{
  "num_hidden_layers": 14,
  "hidden_size": 768,
  "n_experts": 16,
  "experts_per_token": 2,
  "d_expert": 256,
  "d_shared_expert": 0,
  "hidden_act": "swiglu",
  "moe_layers": [0, 1, 2, 3, 4, 5, 6, 7, 8, 9, 10, 11, 12, 13],
  "router_score": "softmax",
  "normalize_top_k": true,
  "routed_scale": 1.5,
  "balance_loss": 0.0162,
  "balance_bias": false,
  "init_std_router": 0.00754,
  "lr_router": 0.000477,
  "vocab_size": 8192,
  "norm": "rmsnorm",
  "norm_eps": 1e-06,
  "tie_word_embeddings": false,
  "optimizer": "soap_variant",
  "learning_rate": 0.00291,
  "beta1": 0.95,
  "beta2": 0.99,
  "batch_tokens": [65536, 131072],
  "max_seq_len": 1024,
  "train_tokens": 573100000,
  "max_steps": 5978,
  "dataset": "wikipedia_en"
}
Below are experts of layer 4 (counted from 0) of a mixture-of-experts language model. Rows are named router (the router's row for the expert), down (a neuron's output weights, with its number) and show model dimensions 576-767. Each number is 128 + 32 x the weight over its row's rms, rounded and kept within 0 to 255. Numbers have three digits each.
Before each expert's rows: "comes before" lists some tokens at least twice as common just after its tokens as in all text. This comes from a sample of Wikipedia text that the model never trained on. Tokens count by the router's weight.

# expert 12
comes before: " ", " The", " and", " In", " He", " It"
router:127168116117065101098149093080152160108146166156139122127066178141135124131100157125125109159101116111120104105107175151129145085122119132130119107115105109090081128147137171119129060119055125075177147105169140143130124100136063140069127127152107129115102072140135108109143152175154105168126138078093148086076100145173128054065097172163178130169140095138143125130159147152116155097160147084080080146133162084155149145108138116135088139136144167122095136112122133121104112129198101120102113112145156105166114126086158115170148130065141149131093131104079128160128109126084146138
down0:120187121100118113145132181122087156145136099161146185147139155168137156080123114097105117112077088106097122179145096110100056043090084121123081177134159182155080155074106088137076114104087139116156113119129125114132193108088105077124104118104106124152111126115110166101158174131156111138069118108127106065100134115098152159131078137140210115142120123122167076167151123142177113124079102125128171098142112135120147092084148107152109159135085046105152093157167167120153097163122103167119125111135124121136094151099141169078191153154247129144126137159109076110083133131142170140
down1:114108086181142144105150110071083101194122099103111151189175074118192113102081200161124106152140138153103139161157084189163179126178157213137126070115129034159086174108148179096097103140104102105123124120127140135116092195106121129164144105162133093146116153137114116121135137114147143145201189134079134064118131115072154147128105083127132140110125172130147157082096168156112108134092145084169144142123119133153092161109140134084143112122100104102130177120135123092190132130142111127203079168110159139130140142127182110114141092135151135112120212134091130117161160111183121087
down2:100089120170156114120161128152141153093107142080153155129199139137127104185131143166105129126157147085073179116097150188159108148071160203189116117101099021138133101081051138146148194114124126143070175099105137126117172183095071120123209119155090102114062089107167096145172100176210120138056086105176154134112058088136174092150150138166107122133102126134114193145127114094100151154091098145096100154135171092151131110116078096104122192103139095136184172086106083067081071174155162139086110063146102133158162142040141118119104106132096132120101078137123084144127144131083153103
down3:180122122174131110114142199179098128113126076134135154135163140155119147083098124145136165140121134122115134138122152141138124166127145141142114116191173115125114112110131120173176135178089120138161138138139139111084180090139184112083095160096155133125161124138061200140058139157161199169096153126122078164160141128140138115131129139155064138094108068118140163125150146146159128125183150197140169080091192142130137056140157111125217100121122136129143182145120142119113099127169145144140144113121173173174095039122123165108139071127166111155140089158103129108143194198204167073
down4:130127126193109133126160112132096114151169110085193123215119105108108146133108125142143125072076097182147161152106118107147164144083137078143157129153155198165128113137078155117223180133126163159132133119165127133129095125125097080197110119118143115138154110144124090084104116137176083147091103193164100141154100167117079158106156119196127158111123134079085123110107116126089134123062117145146153098063096097156073102105149192128112098128069085094136177124163123140140132121120189127059141115143170114168104112147096154128186139090111144173125157156142149117123138115124086154
down5:087193070084091117169098123140147128195133050093089153075144145151137127166152096144117093104111157162113123205111090146091127102135138154158174154118153103110125137070148179099142128137221182096121050138125152137102151050133162113138158134102137163143158148137079146163134109135102146077079167165107133151112129129137118186101063110098136114125147116110071059186166160134099163158124095094075094156176178099164160149105103127122103076109104115152160140093176109088164152180180107143041150124146089091131093083121148168131127165147154133178165106077136139133141136105101121162
down6:152142157124121115142080137097159072172124146127172105138112198141092156126135095172152134134179092119158089147137108122084161144165099164204140094084157110062119124130135064182107176125130121099100124164167165138103139102136096079135105142103165159125143125133150099138092160119148123112095104086107096153179088116108168129115143094128081140181118157078119069126137131154108149090104174149089072108097121083136144134163103099110162150154152148148070177101145139102109170093115122179101170063121120108133103121119108126123155115090212107193169084142122116183169108108134122146
down7:122088150215124123097130107093142165108129151188118102120149067125146161114082117133108114106138141110158139175107104086095171187153189166199175123187108098170155114125154101135112165080193155105115103094118110149128112137135130174112079126118138110060137183150128131145134063149101144073072178142136080179148116215150168142100154121103104087048152159121149128146093120160092097144188098145125133118131094131117140177128143115200157128130136147155146146130175062164117101085145100099118097186119170146128144138131149087111135169135122087090137095095130107132131107089091148165
down8:181147217230129087123145100105123188155104191115129135130101067066166139100183139180083117132208121082138142156097101223145122119142121220107166161103114081128168105157203119173117142108136119123095156145147134097132083125115108138095136071142126120123164171121095137161133124111109150127144094125126107103135147072132181054120151074098109094118152124122060195123109154077094171084101127190197096187156117127119161184114118104111162140066150124093134130141137115134106088136099149144148196161079073172098098113136106162146080148098083137143032125159167128151178143121113141122
down9:119149107114165045177122129168128157103089112161097167183136118127137054114143142146150133092173129163087126127104125127162161150054128162133127126157111160135141124172136127125133126148148158151171139144121150126132144141127127174076166140193153127149092150189104172113196182138139144197155134113119162120149147153097130154147159112139139166162103148134141136156126069134141163101147145132114126129129184081181132120069148132110136128115145105102124092097096157183118043180168107121139152082113194124135109182139190067157057114167052149126108163114168155140111149118137121129
down10:124068111163129163153087148114138137111072108109126147098139106149155148132147158104129099109088120102126130129154117162122095102134091098136121115168079112130135170148093100152158157166064177161136141120150084130194131132076142171118130125109106123150158098089149137181106099166120129117143119116078184123198087134151117151149150166103157137101089153138135110125118111147129113130119139185103119140114132104123126139143082114110164083147180114115155162189102132129093154188135138113175194084127092069138127150121140152124127125110205098025135154086161156121117106125114133111
down11:213091165129088079154111152146152081076203158131150118132096079171108171079074099153054143154101057112123118124096194101070145165149138129102128050109118133119169158196139119116033155128154178129082074092185179133148083147113129150146135147142129112170105117092144097150152096145126129131145192132155099116163105156073137164131170150095124173169163144136135107151107131123164153087174101136181171128181102163207200066120165170133093119107154153099131138128056117146121150153098117111127151069083086206142099126130082111129132145110186177117108080158212161143161113138122064132
down12:157131168102095133154096140110136113110167108150143129073136157077119080132122142101130142157115140175113200181081083192110217119116047150098101104125078103143129178113137112103134108126147169126069121137120122123175192127083166139141113101124151160135133082154144165129128137125120099111123194132122160162121057137106129081140086139134183084087104103154162210161126113088173039146169116110150150114145168140126098168070129138104127110126084035083123151101154161103069141183121144168178127112145158126116131181133110151162146086094235111165137135126163148097133060083119096131
down13:131117124120106091118149145188124090083148090154101127126142081133123084118100144117082090092121111135111130108145108107150135137151164076135167126090162082077170124114131036133189140122124111139090150064145144128172148162128127129111131181134154108141149136091065104103149097103058059105088118099100196088178141188116176132140163125082091098140137129094050139160088141132065109083141107138106149181154125112137083188118124101133091130131101113090160126166132089091119071139119136068108131150176110170132095135149108097071106143087133130116122093136141183153105135120147190171
down14:103098120098147074164087092112206194057169146161118137109171155124149084116123153110094117129121149132159151151124112051162118155177184158073117090103115132181118078080110077088068120117115125216105111183110105118186181137152123114120159139090111043106144184097123070096068125138098110155209140122146103104129160163129122162125149201134091134160101044138164129125117164124170100129152104129089143073168122119154119164124112117114107099069152099148160137067157104126140166129096121121134126154185138076062120112134116134115127129089141123159171113105240157097109145097065095100
down15:164096070103175118056119061125126158159074129169140087087182093150126197089071154106089063118090125099109140117125090152120141084158164128136091108155138140069152115129177129140161091135173105110113122093104117101133168123155103135082203085075146124104157171066147155131100102152141157179064103086132129136125180123170140155082144082128116137137117180083129129145115224192132134155169143149119117134159117070087119086193147124141133107129101175139129160124168135104138135132155143171126171128106120114165109097150141115114151153175243092102094130119118128103148160160139173143
down16:120142149130118124161136065084134102157105106177117165091116141139122126120066124198189103159144166119107174159098112118127121133144074097162166088127098112122133129189142184139082148146100206072129156142177078104124128134146124099118107185129184116136088142131176106169126137182118128116208113125073111170136174148108193113135146133155144188084124197127143173120047191186095167080129115157154145147137063130157092138099123165064161067137121144141089160198110112146092094149187117161096044141091152167165177146177106130164168159139158158144176143172114023089058084072157140106
down17:124152137205213117108114126114163113082103121119167152157101132086170182125118137118098183073140122119100135112148094150157088062148103131079103112204106112098149162153124116128166040074106184158100159153090100140184197125138126129160160128099085057104150175106121115112151144076046173112101081111144071153146113078135138160095163154073150119090143171095140107126135083132112104141147097099176097174143111080107132114161134064144114139149133120111140108149108172154147084155151150169133055159102137108161129143089130193082131116204125132102123126119113126152095174090142120129
down18:139139146124104167105181105116102173161151144122085162156112146150100087135069070173132099122098125153171136068123098173156083163094148167147118112196078097179113139113092166129172135134141203160159151146122179170148160159133104175077160144096134143096138087115086086169149131164151156090126138148135137092131136177174126221099101127079191122126101136131141116170120223091129169114107083116177163133086160076145162093084153138088199149144100141105127131096126086128112126130094165113084186141120184124188104115091141122152193176120097096160109123164158136145141167084145103164
down19:155101110144155180162108168115136198099186138130151150120103125171137085136124099109178080140133177108088130141149125097110131152110135135161095136114154160117138106175103198202150132180072099113142153163111116140140105086066090204128106148163093087172102113137130111153123129147111137149169118095111087089098160108127142166154063115138056114155092117114180166101105086131066180124179141094111155107115171063127156120164177135078114167178141140161083167158085172130111194123138108191121134122130116116160216170141161075126161139076188135155124123073179105164140130148110124147
down20:155164144134119102138175098092138163123121139153163097083092186076159116165196139108146109143185114130140099095126133187080189142116148100143113097124182105086174135113114146106088092154139119080111125155104162158128109097163126159135107124121119144058118089108143092130064122106180114143099180140161136127094120129161139106118165161101135163187209091103158123135135129167136113166076148116063120170115144132204093121120089129145124186119136189104144104131100084120117085102073069159172167174239118098128129127155092085095150193065128166135061162129170113089130139146043124093
down21:071140142135150100168105110175131102144132103091125038154159093141161098099128103138064103126107140114219139125105111115162075149147039152161111138179111048154093138157150107149095131157148117132177137102132143158116140213054183137118099080101169124121134129080095117113095087102135105134127161132078128160144154130128209131098123128122170086118135094098096145184133128159065111119117105167161170130145134131129096101139074143121109137089127166159124156146163149046130151156123099131164095148159153108018113152139096090106074158112134147143114173143085173132112194116152144111
down22:110132144149124188118173124149137130182106128174146193156138092100125142181146076144156134120123127154127159097172133174110094132165055097130117180124143133130099183120142121156100104108111168094163107163129139087120123127104188050164148118169137143140123078100073107124115197160169092111152106183147094151217094145175114135155137091129109108160123128147131098119139111074108146184156103113092164182041115180124096134134131163167090094209162158093148132113142129153082146121086107116131154167131153160133126106106107135115116124169136098133191066119102166106150093171108118186
down23:103139112105163086108131128097101145142158154122111140128065118137083063129127154105143123152072118148104098092114161202050151177134117114110160113085083079141098114153167140186152116076139089147162081102148142133095116138152117141113069127162106202066122114098111176143071106130117062139169075144131106140086124153126133152161090095172133109131165114122120121112198164129124081129155111130152101109117134100141218125131083108120105134146130201095152128110125132124131157113102140165141152101148116176102111098165106088140096129138160088107113167108144126073163177072102147166
down24:116141133207101118152129133122123138144154148140075109069060154154158130109077122125157155125135166132083139099150158209096156100158106142114090053089154160127134108137241114052162145096110106092133178111130166129208105094078173172126093122157118117105164059120166148129144126109111147131125113128176130109128113125159143096082149112149137103096143136170238130145176140189095130161132112120133143156102152106165103184161133119116177117110119175142157142193112133126129103119119154139169101169110141090084119118124075148091145111144067153111079139156073122142060080107144172121
down25:134138122182097158123103128168142169111116151103135062096134169156137183115084178141116150121151092150108100120093161169154156073076132102086115185205132140068154114114107139122123119146081133138098127125083160173077123094149126126106068124086091179098145117162094119127107084132123141147193170124099119071076202118078127117157137165150109112087139108090195139174131162111155119137160134046177133131126126107167126144106136119063164127158125136141138097121108095151112120049135122155126125118185137071147179139143105141102125080112109121149116071165089183082127126153142123170
down26:119107101141135147116144101121122091095045131062120135159184205163164033119056118132103206099095094137187110136116121050125108140123137110120099090133105119148133161160123093171168101174158085093104172185128084114109140114154138127139129067202069190147075145107145090080123119120200128146089124103154082108088118112126102146155138102152088159188103173169106159141029168084150139134113114099189150151121105071121170153167151087176149155142189114147144157166137103147149123167115095151157067135127141097124199169142113154113155103141181180144157146193119163146146134171117136170
down27:118069140085084167124097091093100088133139136127115125079108167117103135146122123103106179151184127123159065150111148146105151101074145201075139057093119071171163137155086195121138139071140153162162149180081108125138112084108099080121109107167095105116078147202117140092125116133110088113157128160135137146182108102124150152103132183100080128081139102090138082167165109160142163124040097149152162130158112163183124143111162082182146120113126179116103119138087166154115076138112089128176174138150140088089153208129126137132155138045244111165141098028122135077138087101155069150
down28:170141116111128147104106094137167135080122148082116104067153138133121110101155107091103125148142119101028218109155098146032119130090117104111084165052157094154149128155129136101149122140109166187115157102165094205110120163123131094147109127127112087125120133128132183159150138152135088124104168108134131109133134153113152178117111120157194110127152110130073132156113122156181154130172103098147102085122188146102138082205107120137184176151121104130125132120140153129118115193129160173177120110072058121077183104136161155112092154161144096135118097103104080111133126140169151128
down29:151157081145109146070131110112131131097128085148124117143106189134171095188147053144107115113117147137185181088114054169160147183158141071159053170080154086110090133115142219096124138123107150090132145113191131166106107147122161147121158114102151080128112201085133113126178160059144136129114209104171100125082073113099128117148109194085121158109103146117156183114101136092137148085085084075027146094111188101128147139113100106169136090100166090122095114089154109169158128085140065150140171138154161085106152086146183120123148159114152153187154204106142134136131076103102114077
down30:203117146150146105073122157134166106082110141155120173204097069146165131129105119163055148128128132201098129122158123108100091143087154157122164131100124152099151133084143108160090095167116138122092107091129186106124107150179117135115136095178117052115089115154102196171088106110164135118146128064188106133115108117140094132060144144159111132152162113142075124117232146148131109132083122145153131174177085119103061138127137182134130111155110105090082112161101157162206109059168131213091200194168132138121133178165109082098114167145105123134153143118122152168160096110141181152
down31:096180130154157132132134140078136173146125091158069108140152056153107144107114137136087122154117152047147137084154180109112155174085175154145085162164140115166193107111081105103192096132116137158112147095157136127159084174130120129100151151170106093084197140107166098162092122177129097078114080082138138122132124128133063119123069183124097070152132175123145084124137116138125103107107109113142109168103075145062165060114149117153154110111137167116116110099122139182114164148170142137096066141094183091190122099186097125132164126198150111166117097129110123134151073094152100155
down32:132092106090166166134136179139104107087122122062117098096155157131207088142162121181111102136153107162060105059151131145110116107159112032113135114154143120143155162176110108138089177101126173130136147151178139083132099075089083133126178114124147112122155085112103142056113134120151117119079134154087109140151132078120106123127091120120081088194070132120172132117108091152097183157099039090110110127081158129083160133131119131130144152176150109096115130083180142141185108112105147092095189111123114077136164073126130194109153070182075071118081142134120125106124130081128131113